Experts of a small language model: 13 layers, a shared expert of 256 neurons.
Below are experts of layer 9 (counted from 0) of a mixture-of-experts language model. Rows are named router (the router's row for the expert), up (a neuron's input weights, with its number), down (a neuron's output weights, with its number) and show model dimensions 0-255. Each number is 128 + 24 x the weight over its row's rms, rounded and kept within 0 to 255.
Before each expert's rows: a language model's description of what the expert responds to; "mostly gets" lists some tokens that are sent to it at least half of the time. This comes from a sample of Wikipedia text that the model never trained on.

# expert 13
It responds to: Opening or middle pieces of surnames and place names, often after a first name or initial, such as McC, Sch, Brumm, Spears, Twickenham.
mostly gets: " McC", " Wy", " Hamp", " Sch", " Mc", " McG"
router [143 121 127 161 149 127 122 146 164 150  85 149 131 114 136 120 157  97 126 147  93 133 151 135 136 162  84 169 119 167 117 130 113  95 140  86 174 143 140 116 184 132 112 144 136 138 109 161 106 128  54 160 142 158 152 128 144 169 157 120 112 111 120 100 124 141  97 137 156 144 128 127 120 137 109 137  96 100 105 122 106 127 160 129 121 154  80 107 126 147 127 126 138 159 126 127 136 153 133 125 114 129 125 166 130 122 140 170 118 146 113 115 140 170  73  84 145 143 137 107 100 119 112 111  98 144 166  96 121 118 176 138 105 143 108 128  97 123 128 170  84 110  95 135 137 103 145 143 164 182 118 122 141 119 128 111 139 172 118 115 150 116 169 172 141 141 168 149 135 116 114 121 144 144  90 116  92 136 116 119 126  83 144 161 112 125 112 114 142 130 129 117 111 128  92 127 109 135 164 110 155 166 134 141 115 138  91  67 106 144 159 104 112 157 114 136 134 161 117 113 111 131 137 154 101 167 136 118 123  83 148 161 101 159 155  99 141 141 147 101 135 138 107 135 111 108 157 139 156  66 104 174 123 100 184  91]
up0 [139 133 132 102 142 128  95 145 123 164 115 101 135  96 152 108 122 119 100 141 116 110 121 139 133 107 153 116 162 148 128 110 180 102 184 110  97 122 127 180 130 144 144 102 130 104 112 121 101  72  79 122 126 154 120 119 113  72 137  91 152 166 140 104 142 155 100 173 155 141 120 158  87 172 154 100 165 180 145 129  63 115 131 123  98 131  91  98 153 152 107 163 133 117  77 122 141 122 114 113  99 132 112 106  84 118 133  93 114 141 160 128 131 124 146 101 144 131  78 123 147 144 148 144  95 175 143 118 104 122  81 132  94 123 141 112  92 106 104  81  99 136 156 141 164 148 129 134 122 132 131 124 132 113 144 131  92 172 124 139 156 134 153 147 139 187 125 133  72 136 164 126 145 132 130 113  85 126 148 139 137 138 145 149 129 137 142 162  98 155 103 118 103 131 162 125 111  84 131 134 126 127 131 149 137 118 136 153 129 138 144 136 123 136 131  87 112 147  75  94 117 109 152 140  96 181 115  94 105 119  98 135 156 147 137 139 155 113 172 125 133 162 113 120 147  87 123 118 143 140 152 113 125  97 121 149]
down0 [125  84 164 149 120 149 145  89 134 130 125 105 136 102 101 109 123 128 130 149 139 115  89 170 160 175 126 159 162 115 150  94 153 116 129 138  70 131 149 125 128  90 123 132 133 152 170 149 119 156 110 119  95 172  98  84 133 124 116 140 136 122 129 129 124 101 108 134 111 110 159 140 163 152 120  96 139 131 122  99 122 108 164 102 143 100 144 105 145 154 113 139 156  99 155 114  77 142 170 152 134  76 193 123 117 136  90  94 145 134 116 157 107 149 147 151 140 125 135 136 118  88 128 128 151 124 131 107 142 144  72 150 112 100 150 118  87 131 133 145 119 149 139 151 123 167 172 147 136 127 154 165 132 111 120 152 140 199 167 150 120 121 138  97  82  95 142 154 159 181 128 129 146  98 148 172 110  89 157 160 118 113 135 123 114 118 112 146 140 164 140 134 109 145 119 147 142  92 138  98 117  75 147 124 122  91 103 153 121 160 162 133 128 123 171 147  94 147 134 119 113  86 148 144 151 152 118 136 119 150 145 151 127 168 142 141 121 130 164 143 119 171 164 116 145 122 149  98 120 118 152 146 132 133 182 138]

# expert 7
It responds to: Country, state and nationality words completing proper names, such as United States, New York, British, Canadian, Republic of China, and institution head nouns like Police.
mostly gets: " States", " York", " British", " Canadian", " Indian", " German"
router [108 118 126 150 151 143 162 127 167 165 101 159 125  90  97 145 127 123 149 149 116 138 109 152 131 179 120 147 106 139  91 129 104 107 126 134 148 124 165 159 142 135 131 169 169 155 117 141  93 131  71 133  71 126 111 121 155 151 155 111  58 123 111 101 128 122 101 179 168 110 123 102 116 173 154 146 104  68 109 137 136 119 150 156 142 139 111 134 147 127 153 136 127 133  93 153 180 146 126 140 158 160 136 152 136 121 125 146 107 140  82  75 142 121 108 120 136 141 120 104 134 146 117 119 123 138 153 122  97 108 112 115 134 141 123 140 100 123 143 130 131  96  71 133 133 102 144 171 154 161 103 125 149 161 163 131 136 134 109 127 146 102 146 107 136 109  95 166 141 119 102  91 137 142  96 111  88 126 152 136 149  77 163 138 113  92  94  94 154 140 150 119 153 144 103 123 134 130 169 107 133 141 100 144 127 124 110 124  75 108 157  76  77 139 127 164 104 136 110 110 112 143 117 123 103 135 121 154 115 131 142 122 120 159 103 122 192 140 129 115 128 155  89 121  74 129 105 137 156 136 130 131  79 101 137 127]
up0 [126  95 124  94 152 102 162 118 121 125  84 162 191 161 111  70  98 146 127 147 126 141 155 180  76 153 125  78 156 153 101 132 118  69 156 122 133 119 137 109 102 127 116 117 151 139 141 151 132 152  72 110 102 108 158 143 137 129 159  94 134  99 130  66 166 133 142 133 116 134  96 140 153 147 134 116  85 108  94 138 161 115 127 167 102 160 139 163 121 170 153 113 112 130 120 119 133 148  96 118 175 131 153 117 142 145 121 120 155 170 152 131 181 125 194 149 112 152 138 130 113 168 119  95 136 143 159 116 107 104 125  83 125  80 143 148 189 135 144 126 175 176 106 124 141 136 117  89 115 158 115  76 146 124 120 145 118 104 136 145 179 122 140 119 117 126 112 153 157 146 150 109 143 132 113 143 153 123 116 135 122 112 169 104  90 177 138 124  91 134 147 135 125 133 131 148  93 143 142  98 103 109 137  97 115 132 131  98 151 118 139  98 128 150 128 141 111 139 135 116 124 153  91 140 151 156 129 150 128 127 124 123 136 121 106 143 108 117 107 103 125 120 140 118  89 150 126 127 104 109 118  89 110 140 121 105]
down0 [ 92 137 122 137 113 116 114 103 106 117 144 111 128 119 150 164 134 131 115 136 122  90 103 116 128  99  85  78 101 101 140 139  93 177 128 142 152  86  75 137 139 144 167 170 110  87 107  99 108 137 105  98 125 123  96 149 104 132 123 114 158 114  94 106  94 137 142 134 100  91 134 144 120 117 124 155 105 120 130 131 171 148 119 130 147 147 129 143 108 106 133 160  77 116  80 100 143 119 126 129 122 114 127 132 134 162 102  96 124 123 129 117 113 137 100 151 157 109 126  78 134 116 133 112 170 137 138 102 154 110 150 169 126 175 134 144 106 137 158  95 145 114 151 159 149 140 107 133 153 122 148 159 137 113 126 100 158 112 134 179 106 138  96 114  88 145 172 120 136 119 158 148 171 126 168 154 114 160  93 160 147 126 105 105 157 115 123 107  81 118 132 128 115 114 120 128 124 146  89 115 120 156 110 154 127  67 141 163  78 138 121 174 136 166 131 121 143 118 120 163 123  74  98 150  92  85 102 137 113 141 164 127 150 132 159 101 138 128 102 148 158 186 155 168 142 111 119 152 143 120 103 110 130 166 112  91]

# expert 24
It responds to: Mid-word pieces of genus names, African or other unusual surnames and place names, plus coordinate markers, as in Bar-ile-pton, Koul-ib-aly, °N.
mostly gets: "°N", " Bil", "rypt", " Nay", " Bac", " Syn"
router [156 123 128 172 164 130 149  91 142 146 118 165 126 105 119 139 155 133 130 124 108 121 145 159 166 151 108 133 159 166 114 113 143 116 118  92 154 116 146 141 162 113 110 156 122 148  98 135 100 138 105 142 105 155 116 103 143 159 131 135 115 130 155  63 151 133 101 147 165 149 128 131 119 164 127 150  89 117 112 110 140 145 137 142 116 143 102 104 171 148 183  97 154 114 107 179 181 164 125 121 149 146 131 152 133 139 106 139  99 170 127 137 171 140 103 101 151  92 134 138 142 113 138  93 127 150 148 122 114  97 132 125 125 125 139 165  87 135 140 145 136 107  89 128 155 148 131 159 140 200  93 105 122 107 152 173 140 115 144 141 115  94 175 122 140 125 134 139 105  77 154 102 177 160  86 103 118  88 150 157 117  60 153 140 128 104 113 107 166 135 118 125 119 118 130 136 101 133 160 133 149 127 137 112  82 127 102 111 134 136 155 129 115 153  93 148 106 152 103 112 131 132 151 151  97 157 130 120 125 127 200 142 131 173 133 117 149 167 139 117 147 105  86 121 119 124 169 123 155 112 117 159 115 102 153 114]
up0 [140 115 114 131 109 101 150 132 108 152 171 139 122 127 139 108 132 131 119 151 126  98 157 179 134 104 115 116 137 133 154  90  89 127 142 181 119 122 126 151 142 140 173 129 126 142 151 162  91 171 135 121 120 147  96 125 143 127 153 138 115 121 145 129 189 165 155 166 124 143  95 106  71 118 153 116 102 134 114 126 191 100 131 126 135 164 116 156  92 146 105  92 117 153  98 138 136 104 126 134 123 103 149 138  98 127 100 166 126 117 133  75 162 127 119 133 155 123 139 132 134 118 175 120 130 140 140 115 117 131 199 164 119 113 137 149  97 135 139 143 127 123 177 140 154 143 130 110 129 150  95  71  76 176 143 112 120 164 143 110 125 104 105  95 140 130 109 163  90 123 177 146 123 158 142 100 121 107 104 135 152 114 111 130 110 128 129 115 112 127 197 110 125 147 116  92 189 110 129 138 106  88 121 143 107  88 105 130 172 151 155 142 142 122 127 128 118 139 138 141 136 118 175 152 138 133 126 117 153 122 149 125  99 143 146  80  81 165 163 161 135 109 139 119 111 129 120 144 119 141 135  83 106 161 117 173]
down0 [ 96 141 118 129 124  99 108 103 164 121 109 129 111 111 122 135 153 143 162 126 103 149  99  92 135 152 160 122 117 127 104 152 110 107 127 144 155 153 104 109 155 122  93 144 128 132 129 118 149 106  84 130 149 125 164 129 121 128 110 167 135 115 110 119 117 116 140 144 124 134 128 136 174 110 129 133  77 114 115  94  97 166 135 129 149 108 121 112 176  87 161 147 109 109 106 115 213 151  89 106  97 149  76 119 129 158 135 107 138 125 131 123 133 125 138 132 115 109 145 139 129 154 123 123 144 120  91 145 120 135  95  77 148 157 129 136 122 140 141 143 117 137 112 119 101 110 124 152 147 212 102 161 119 123 111 170 115 113  96 137 111 176 141 136 130 161 178 127 168 137 111  99 144  48 139 106 124 120 122 103 124 134  99 144 171 131 114 162 148  83  44 140 116  93 152  92 103 154 134 157 138 177 126 107 102 163 136 159 146  97 121 131 126 140 127 164 128 136 118 117 116 136  93 140 121 152 113 117 108 143  99 102 209 132 128 154 154 130 117 139 107 128 121 143 135 127 136  98 129  97 125 164 119 104 121 145]

# expert 2
It responds to: Nouns for people, relatives, or counted items after numbers or possessives, such as two daughters, members, goals, episodes, Minister.
mostly gets: " members", " t", " goals", " brother", " days", " points"
router [154 117 123 164 125 147 128  95 176 123 120 141 102 126 103 149 176 111 137 155 104 132 152 161 145 123 110 165 153 114  86 130 152  90 132 116 119 110 149 189 112 108 129 150 159 139 143 125  94 146  95 135 112 133 104 105 145 169 116 128  83 109 139 122 112 147 119 158 104 117 130 135  88 130 100 140 134  90 114 144 119  77 135 178 129 138 108 145 159 168 124 156 153 103 111 154 187 147 124 140 126 126 153 147 171 173 100 145 126 166 134 105 149 135 128  91 139 126 140 136 128 108 148 125 137 145 145 112 111 159 143 168 123 154 172 151 138  91 144 172 125 136  79 129 125 124 123 136 144 144 118 107 136 131 178 159 136 144 105 135 161 115 141 153 115 115  96 129 125 107 128 134 170 181 138 137 118 110 124 175  92  88 172 103 110 116 128 115 160 154 130 126 152 146 133 131 134 172 151 143 167 157 147 128 135 133  94  85 113 134 127 106  98 164 124 160  82 144  70  85 115 129 152 118 104 165 114 159 130 124 162 109 120 152  80 123 140 144 173  83 127 121 145 143  90 107 100 110 123 129 132 161 119 100 122 144]
up0 [127 114 116 113 119 126 148 129  98 115 125 137  83 121  91 130 138 144 185  96 115 131 140 158 130 142 126 134 159 106 132 169 168  91 176 152 134  97 152 175  96 127 152 152 172 129 119 129 108 120 146 123 149 100  87  76 132 125 118 128  88 146 124 133 137 123 132 104 109 107 136 149 158 133 156  83 131  94 151 173 144 132 156 164 145 121 121 136 117 148 134 158 129 136 110 168 135 138 155 116  93 137 184 153 142 176  89 135 110 150 109  91 131 124 105 134 144 149  97 135 140 127 147  76 135 170 106 132  98 110 107 116  89 130 158 127 163  83 138 128 102 114  98 139 168 133 132 177 125 113 120  96  68 126 134 179 130  92 114 126 136 164 102 101 109 132  96 138 138 110 149 124 136 144 117 138 115 150 153 189 115 153 133 156  89  88  99 132 138 145 120 118 127 169 104 151 168 141 141 144 157 153 131  66 128 153 121 125 112 117 148 153  96 111 119 122 117 133 131  95 136 109 128 103  76 113  91 125 106 123 140 143 127 157 115 130 145  96 134  96 153 138  99 157 138 142 145 120 105 153  93 135 142  77 121 170]
down0 [137 125 144 129 121 150 166 141 138 142  92  93 127 177 147 170 146 136 126 103 109 145 129 118 124 129 143 142 150 141 150 127 123  75 122 137 118 150  81 138 116 101 151 144 126 137 110  99 125 153 119 103 112 183 161 111 125 132 154 124 139 165 153 108  80 150 108 133 145 134 149 104 101 125  78 193 115 203 108 133 165 127 148  99 141 155 136 154 129 156 163  81 133 188 128  95 105 136 139 131 136 141 116 103 121 104 147 122  93 132 130 147 155  92 131 134 130 142 109 155 101 133 119 113 140 170 145 172 115 128  98 150 155 148 136 133 113 111 137 127 125 102 126 118  89 124 144 126 141  98 134 111 131 159 122 112  87 139 121 112 135 123 123 138 104 148 106 112 112 133 106  84 102 134 105 122  93 146 131 141 159 134 107 112 143 125 101 138 138 102 129  70  97 146 147  89 119 165 128 143 153 162 124 121 142 151 144 145 122 170 120  61 143 122 125 158 145 147 149 221 115 119 156 128 118  94 119 100 159 147 151  87 136 130 109 117 100 143 179 133 154  85  99 116 127 142 152 108 149 108 182 141 165 122 143 120]

# expert 27
It responds to: Everyday and technical nouns and word-final suffixes in descriptive prose, such as water, land, gas, -ation, -izer, hur-ricane.
mostly gets: " water", " animal", " space", " gas", " land", " evidence"
router [142 121 114 162 131 129 143  98 160 186 135 159 144 102 118 130 155 129 116 165 109 161 143 139 127 176 129 151 119 133 114 122 107  93 122  84 149 129 157 189 179 109 101 180 152 132 133 138  98 124 123 142  81 149 119 108 144 185 128 156 102 111 146 116 125 135  87 139 160 119 126 116 114 129 141 147 123 119 127 106 104 124 144 159 107 185 106 130 138 171 144 138 136 118 122 176 180 164 110 115 150 132 154 172 143 146 107 110 123 150  98  95 132 137 120 125 126 112 134  90  98 146 131 120 128 154 140 115 127 100 123 124 103 135 115 164 134  77 158 153  98 129  74 135 145  88 158 134 123 141 105 120 109 129 208 125 136 143 109 143 151 119 158 125 118 118 112 139 101  83 106 127 160 162 120 118 105 136 136 153 104 110 160 134 163  64 108  88 168 142 127 120 135 140  98 112 153 133 154 133 152 139 135 163 113 136 153 108 106 116 154  85 102 115 136 162 130 148 104 101 112 130 167 138 114 167 152 110 147 126 140 170 150 159 132 119 148 124 135 109 140  86 126 159 101 136 138 119 150 131 105 123  90  69 113 127]
up0 [201 141 145 155 130 160 158  98 112  93 103 136 131 123  98  96 147 107  99 104 111  83 124 151 117 130 142 139 145 113 138 104 127 119  77 102  82 106 103 145 130 114 125 133 156 143 117 145 139 128 123 133 157  92 104 144 107 129 142 149 100 119 154 129 142 119 100 181 124 109 156 127 165 143 129 110 107 119 124 121 143 100 105 134 160 121 105 127  95 128  99 127 139 146 136 120 114 161 146 158 125 134 126 148  99 151 121 119 143 171 160  83 120 120 106 126  85 131 107 100 121 150  88 152 140  96 162 127 148 119 158  98 139 125 114 166 118  98 184 183 124 149 165 141 161 146 125 103 151 113 141 125 195 180 142 152 122 120 155 151 150 133 163 157 105 137 129 174 141 106 148 109 151 125  66  97 114 144  99 110 120 133 117 147 126 112 102 125 139 139 102 179 189  92 104 141 135 160 128 143 164 125 126  75 105 129 161 110 124 142 154 137 155 123 154 165 142 136 136 116 147 135 155 140 136  93 131 125 160 118 117 131 143 182 117 178 126 139 100 130 118 150  95 116 148 113 105  94  91 130 137 108 132 136 107 182]
down0 [149 129 136 118 118 140 148 139 189 156 118 117 137 139 158 138 136 152 143 121 196 140 162 115 150 111  60 125 112 122 150 126 168 100 116  91 153 159 143 158 133 125 105 101 120 139 145 122 168 151 129 125 102 133 107 128 167 115  63 133 123 123 128 120 115 118 139 148 118 121 144 117 109 138 101 144 170  90 104 133  94 143 149 109 107 132 124 130 115 136  99 147 141 137  92  84  89 160 141 170 120 185 104 140 171 145 133 159 125 152 122  96 144 167 131 115 127 154 109 139 112 103 137 100 157 152  78 135 143  95 134 154 132 100 152 101 136 148  83 140 132 139 159 123 129 136 154 112 117  93 162 101 117 115 148 144  97 142 145 124 121 114 135 126  59 128 114 103 111 121 126  86 164 147 160 100 138 144 127  95 133 128 181 124 110 149 139 139 152 115 107 128 117 178 110  88 126 149 129 150 145 122 164  81  97 116 130 108 151 104 117 148 152  78 139 147 111 152 113 155 132 113 115 126 123 120 120 119 117 141 131  84  80 152 135 113 124 161 140 109 142 142 112 137 121 156 140  98 120 136 146  58  75 117  66 113]

# expert 22
It responds to: Head nouns and pieces inside names of organizations, venues and brands, such as Museum, Street, Center, Bank, Legacy Records, Bellator.
mostly gets: " Museum", " Street", " Center", " Office", " Bank", " Institute"
router [148 109 105 145 138 100 119 113 178 142 118 165 130 101 125 164 145 125 117 139 107 151 142 136 137 140 111 156 115 127  95 138  85 130 149  88 183 124 162 157 168 113 124 156 155  92 103 142 108 134  69 137 102 162 103 116 161 153 138 106 109 126 117  83 112 158  91 144 158 106 105 113 105 158 145 177 103  76 113 126 133 128 165 151 123 174 111 116 162 125 125 147 135 140 112 133 125 164 104 137 140 146 153 139 121 133  87 118  84 139 100  82 137 163 117 108 118 132 122 108 171 129  89  83 123 152 141 157 142  82 112 134  95 158 131 157 110 114 120 160 114  96  70 150 134 111 165 160 164 149  88  85 106 132 143 123 154 120 108 130 121 112 144 141 145  97 124 136 106  85 112 100 182 167 126 105 116 128 136 120 131  84 156 165 120 122 105 105 140 141 151  78 138 119  95 107 126 147 149 106 128 149 141 144 115 121 109 125 109 137 144  77 108 106 122 166 134 142 137 125 110 129 139 153 112 147 126  74 121 113 155 131 150 150 106 127 158 127 150 106 127  89  93 138 118 116 121 141 142 144  92 154 121 115 161  80]
up8 [124 105 124 152 160 154 157 108 133 111 125 166 152 133 163 165 124 133 114 109 172 164 174 148 141 142 121 108 147 103 103 138  62 109 122 166 140  98 112 114 133 156 101 166 127 134 124 102 126 100 148 194 125  96  95 172 118 138 123 142 144 131 170 133 110 117 113 153 148 115 164 131 145 170 158 125 154 117 140 141 172 138 151 107  98 104 138 189  98 118 140 127 126 128 115 127 158 157 113 151  99 136 162 150 109 125 104 103 147 159 135 128 103 180 146 119  80 158  86 104 108  81 146 132 125 148 132 135 162 113 135 137 131 194  92 138 136 214 135 126 140 151 135 118 162 111 137 112 136 133 150 144 117 125 128 158 173  99 168 151 102  97 118 120 127 120 132  89 141 115 150 137 178 100 171 157 130 154 113 112  84 134 122  64 117 142 154 121 125 157 146 121 137  78 149 116 129 120 116 133 102  93 126 150 100 126 110 136 140  98 151 144  82 109 135 144 134 132 150 145 144 133 138 130 142 154 141  80  92 125 141 138 123 115 117 110 177 141 113 132 134 143 112 121 118 141  93 137 140 141 110 124 127 119 114 140]
down8 [147 150 119 123 136 119 107 108 108 138 110  81 101 157 147 110 132 131 144 102 118 124 153 121 158 138 162 122 136  85 181 102 172 166 102 130 158 140 160 106 139 108  99 126 137 127 114  84 155 104 133  80 101  83 118 123 109 117  82 156 143 116 127 150 134 134 135 155  96 155 163 129 140 110 112 109 118 155 143 114 154 124 132 145 141 141 159 103 131 157 180 130  98 134  82 159 104 143 134  83 159 122 131 147 126 126 117 150 182 123 136 150 101 163 146 100 173 152 136 165 150 101 118 127 133 118 145 113 111  78 149 118 163 140 159 142 166 125 151 123 110 138  73  84 140 180 134 128 129  99 164 122  92 106 111 142 137 124 137 120 142 169 105 145 149 121 175 120 165  79 100 133 108 152 165 117 114 109 103 123 167 115 127 127  55  93 118 170 126 151 127 132 129  92 133 152 147 140 133 121 150 151 147  90 119 136  91 157 150 157 122 109 113  94 161 103 119 117 116 104 113 171 140 118  76 127  96 131  75 151 138 152 119 140 138 109 135 145 153 140 101  99  88 121 116 122  98 125 116 132 120 126 142 112 116 154]

# expert 11
It responds to: Words in film, television and biography text such as film, television, episodes, Best Actor, premiered, and short in short series.
mostly gets: " film", " television", " episodes", " Best", " premiered", " Episode:"
router [162 135 124 156 169 112 140 138 148 139 130 174 136 118 122 137 153  90 116 132 101 166 144 147 144 123 141 165 152 129  86 129 139 122  97 119 150 109 136 173 144 101 102 187 137 138 113 127 116 138 109 127  87 160  94 135 143 136 107 134 113 107 146  91  97 152 145 150 145 115 117 100 120 150  97 125  86  84 100 106 138 132 159 170 131 150 153 113 175 165 134 121 155 126 118 180 177 151 116 121 144 153 124 139 154 159  96 127 102 137 114  91 109 147 103  79 145 104 157  96 128 130 111 156 114 162 111  86 139 126 162 147  99 144 135 160 118 121 146 122 100 120  96  92 151 129 140 144 111 142 117 114 133 138 195 153 173 154 108 169 138  81 137 142  82 101 104 125 106 116 105 113 158 158  90 120 103 115 144 113 112 128 160 153 142 142 127  84 160 149 138  81 142 155 118 148 139 139 137 135  93 139 135 131 106 166 112  95 133 145 167 129 119 121 109 172 105 122 102 126 149 136 115 109  86 153  95 143 102 114 148 158 107 144 126 129 166 150 146  97 112 101 126 187 107 113 157 120 139 115 101 168 115 107 129 100]
up8 [137 147 158  86 143  98 151 111 149 171 135 109 107 153 118 103 144 131  93 114 111 172 110 126 100 119 144 112 138 124  66 131 162  99 132 162 168 139 133 128 172 126 100 115 140  98 127 133 102 163 111  90 122 157  82  99  99 106 131 136 103 147 116 145 154 164 133 139 115  74 117 120 130 116 134 133 118 109 127 115 111 131 107  94 152 127 159 144 143 107 105 129 126 109 100 132 134  99 154 142 156 110  99 156 161 164 102 129 133 132 149 166 139 123 129 123 120  73 135 135 130 104 112 144  82 157 100 126 132 117 108 101 154 173 123 119 101 154 126 145 127 104 166 104 122  99 144 127 128 157 167 115 125 111 134 143 137 128  94 146 145 103 111 123 120 126 123 147 107 138 131 136 119 118 122 113 123 118 118 122 100 139  83 135 158 204  98 122 106 149 144  46 125 169 105 145 136 105  89 144 155  95 149 137 128 117 173 121 138 105 100 117 170 130  92 147 117 128 105 129 103 111  69 158 133 104 118 145  98 130 122 138 127 127 107 107 205 127 146 117 105 185 101 134 123 116 140 178 156  99  71 139  88 125 134 133]
down8 [146 108  88 118 147 167 164 148 130 177 124 103 109 113 151 121 122 133 125 146 111 153 140 124 119  94 132 121  75 117 126  99 104 165  77 126 162 125 158 166 126 114 124  88 132 106 117 114 124  95 120 115 105 106 150 134 131  82 109 140 148 181 124 181 128 157 153 121  92 130 130 147 109 127 127 114 126 116 144 118 131 108 114 116 152 102  72 168 124 129 118 128 159 149 126  96 130 106  88 105 185  74 136 109 108 135 141 148 135 108 143 124 122 112 113 138 172 133 129 176 130 120 118 108 158 129 107 158 100  43  78 142 161 120 141 127 150 135 116 133  61 126 102 130 153 130 156 106 110 125 122 113 121  85 129 140 124  95 100 112 121 102 137  96 121 163 119 161 123 135 147 110 154 131 111 125 140 126 105 149 127 106 137 116 123 105 149 144  81 135  86 139 158 153 149 161  60 115 109 118 106 102 114 118 158 133 118 102 122 144 140 126 150  87  80 142 121 119 109 167 162 157 119 159 107 109 130 140  85 113 144 151 100 122 148  96 149 105 115 120 132 118 133 176 120  85 141 132 104 121 187 116 130 107 138 143]

# expert 18
It responds to: Pieces of transliterated South Asian, Central Asian, Slavic or Indonesian names and Thai/Japanese bytes, such as iy, kh, š, č, ā.
mostly gets: "iy", "š", "č", "ā", "kh", "aj"
router [126 146 132 143 161 126 132 112 172 144 115 135 140 115 103 133 136 131 155 147 118 156 136 170 165 161 105 157 148 136 107 117 133 124 152 110 113 132 116 137 143 116 137 175 151 174 113 129  87 176  83 178 103 123  97  98 172 132 127 102  46 126 136 119 112 139 112 160 168 117  90  84  98 154 145 154  99 128 131 132 127 150 163 154 140 114 132 124 142 123 161 132 158 128 120 159 114 168  93 103 144 123 142 183 139 158 108 142  99 154 117 105 155 155 136  94 154 135 163 121  98 106 100  94 113 118 153 137 121 103 140  94 113 105 183 139 123 114 131 141 147 103  91 133 119 109 140 124 140 164 101 109 126 169 143 162 137 110 116 153 113 106 151 126 119 118 108 158  73 122 127 121 149 127  88 128 115  97 114 164 121  95 148 120 154  80 123 145 167 137 108 115 112 127 141 129 121 147 162 121  92 137 130 103 119 111  89 131  84 168 153 140 113 146 118 137 105 174  97 105 114 124 140 158  87 150 119 141 141 114 130 134 117 145  90 108 163 127 150 114 141 100  62 146 102 104 136 138 145 107 118 142 137  74 167 114]
up8 [167  81 181 130 113 126 115 120 120 158 128 117 160 155 141 117 149 152 102  94 138 121 152 147 121 117 118 152 171 111 137 146 148  68 125 115 141 142 150 119 144 140 135 146 150 124 121 107 120 170 113 162 137 117 132 123 117 166 123 140 113 163 129 132 144 155 144 104 116 120 214 158 139 174  94  96 145 168  78 163 100 138 133 107 134 104 127 133 137 156 166 172 187 134 150  94 157 125 109 147 137 107 165 106 121 172 144 140  83 127  82 136 147 132 152 168 172 123 159  97 148 116 130  90 140 131 104  95 124 153 137 121 123 124 148 153 113 137 104 154 136 140 147 161 127 128  85 135 177 132 130 121 117 106 152 160 138 131 104 138 127  87 133  89  99 121 156 123 117 128 141 156 145 140 125 152 127 152 159 126 121 123 125 118 107 144 120 116 118 118 125 116 124  99 138 143 159 141  93 127  99 107 134 139 163 163 104 150  69 167 149 117 184 110 100 129 140 154 110 134 110 127 102 111 138 129  99 195 176 139 119  98 131 115 104 110 115 108 130 144 159 108 114 108 102 119  96 175 146 144 105 163 106 103 150 124]
down8 [168 150 148 141 143 137 162 131 106 116 153 152 112 134 183 130 174 107 133 103 133  84 132 109 128 150 138 148 153 142 120 130 101 158 117 140 125 192 154 155 135 110 122 133 157 130 148 105  84 115 110 158 151 167  88  96 116 101 167 106 106 122  96 142 122 148 135 101 114 117 135 176 119 114 148 136 113 145 141 133 139  61  90 143 145  96 157 120  97 117 112 110 117 131  84  96 127 139 116 158 127 106 136 127 153 111 131 155 173 199 137 159 128 157 119 123 138 168 148 107 138 130 148 140 154  72 118 127 130 151 114  75 132 132 113 104 167 118 127 114 177  77 138  59 136  99 124 149 166 120 130 155 126 178  94 103 120 164 119 134 128 103 140 119 130 141 140 171 104 131 123  89 132 141 137 120 149 123 143  90 143 139  85 114 145 149 130 123 144 123 118 136 137  99 139  84 119 145 144 142 123  89 132 126 156 134 132 156 123 105 148 112 100 105 127 174 134 145 149 130 103 114 107 128 127 135 122 101 131 151 120 127 137  91 102 130 115  73 142 167 106  81 110  94 114 113  93 148 151  99 138 109 136 186 135 114]

# expert 25
It responds to: Line-break tokens ending list items, table rows and paragraphs, section heading markers like == and ===, table separator rows, and the word piece it.
mostly gets: "it", " ==", " ===", "|---|---|---|---|---|", "|---|---|---|---|---|---|", "==History=="
router [124 128 131 155 161 138 181 114 148 127 150 122  85  87 119 138 164 118  95 163 106 151 145 112 135 120 113 163 140 105  95 158 130 127 111 118 194 135 172 193 168 138 110 124 138 136 122 137 133 156 117 139 119 136 109 116 126 129 170  82 108 111 137 100 128 132 127 120 149 115  91 111 107 141 140 134 136  97 110 139 139 128 161 151 172 102 108 105 175 135 189  94 155 122  76 151 144 146 111 135 144 156 137 153 112 126 144 118 116 154 127 148 157 144 149 127 105 117 138 105  94 123  98 125 131 144 146 146 105  94 140 148 155 130 134 150 105 157 160 167 128 125  79  71 105 126 158 120 138 139 117 121 107 123 181 170 134 113 134 143 158 143 134 127  97  87 153 149  71  94 138  89 168 155 102 107 136 102  95 153 105  75 133 128 124 120 108  85 145 123 127  78 106 134 140 129 131 126 117 110 116 130 129 131 106 173 109 141  67 153 211 117 122 124 149 136 119 139 120 110 123 149 159 143  96 137 112 124 119 114 139 158 133 132 113 114 154 144 128 106 134 139 118 161  96  88 120 166 139 112 126 148 113 103 102 141]
up0 [ 99 120 129 136 169 131 138 142 136 110 152 138 134 127 149 137 108 114 111 126 107 162 127 192 177 143 153 147 156  99 111 114 119 135 126 162 152 140 106 116 150  69 163 163 133  95  90 145 125 122 138 124 164 115 122 102  93  96 131 143  84 150 103 128 151 112 124 123 101 158 135 115 145 107 147 127 166  84 159 129 155 130 124 113 145 112 142 104 123 154 119 119 158 134  91 111 139 147 108 160 154 114 144 116 140  85 147  84  68  84 148  86 141 159 128 165 171  93 125 106 111 134  88 122 158 156 155 144  66 176 100 119 106 142 110 134 104 141 119 121 124 120 106 156 152  96 117 140 162 131 115 139 121 125 126 131 134 119 144 132 123 172 142 133 184 112 142 148 122 121 107 103 162 103 131 131 143 132 132 143 112 103 153  83 129 150 154 126 116  99 103  93 120 102 103 104 124 126 143 124 114 166 148 188  96  89 150 140  76 137 196 119 109 136 105 137 112 176 132 124 152 138 131 128 106 121 127 133 105 138 114 143 130 141 130 172 137 153 156  92  96 129 168  80 119 114 103 126 113 149 135 101 122 126 135 186]
down0 [141 150 141 151 136 149  91 129  98 146 108 162  95  99 140 140 148 122 134 124 137 129 160 130 118 136 105 125 125 150 120 109 152 100 109 153 156 165 128 159 118 102 145 136 139 107 108 129 131 147 143 141 134 149 128 114 135 126 133 132 190 142 132 147 164 140 110 122  86 126 103 109 102 139 107 122 142 116 153 121 132 143  49 134  74 103  67 140 121 150 163 133 140 158 163 101  78 115 102 157 151 148 133 148 134 120 165 124 147 112 163 132 123 136 163 129 124 119 164 145 135 124 106 134 137  80 160 125 147 131 130 120 146 149 156  99  89  95 113 157 107 159 143 140 128  97 148 191 120 152  96 136  89 118 131 125 130 116  92 159  79 107  96 112 113  76 133 114 152 133 132  99 131  66 129  93 115 118 139 144 134  93 148 163 149 149 134 150 132 104 144 143 135  82 132  96 151 103 122  97 108 160 122 103 119 152  98 108 132 107 125 196 155 117 124 140  73 105 148 127 101 135 132 138 105  95 144 140  88  87 125 148 136  99 153 139 111 101 125 109 109 129 142  91 113 138 102  86 110 116 142  97  87 195 106 131]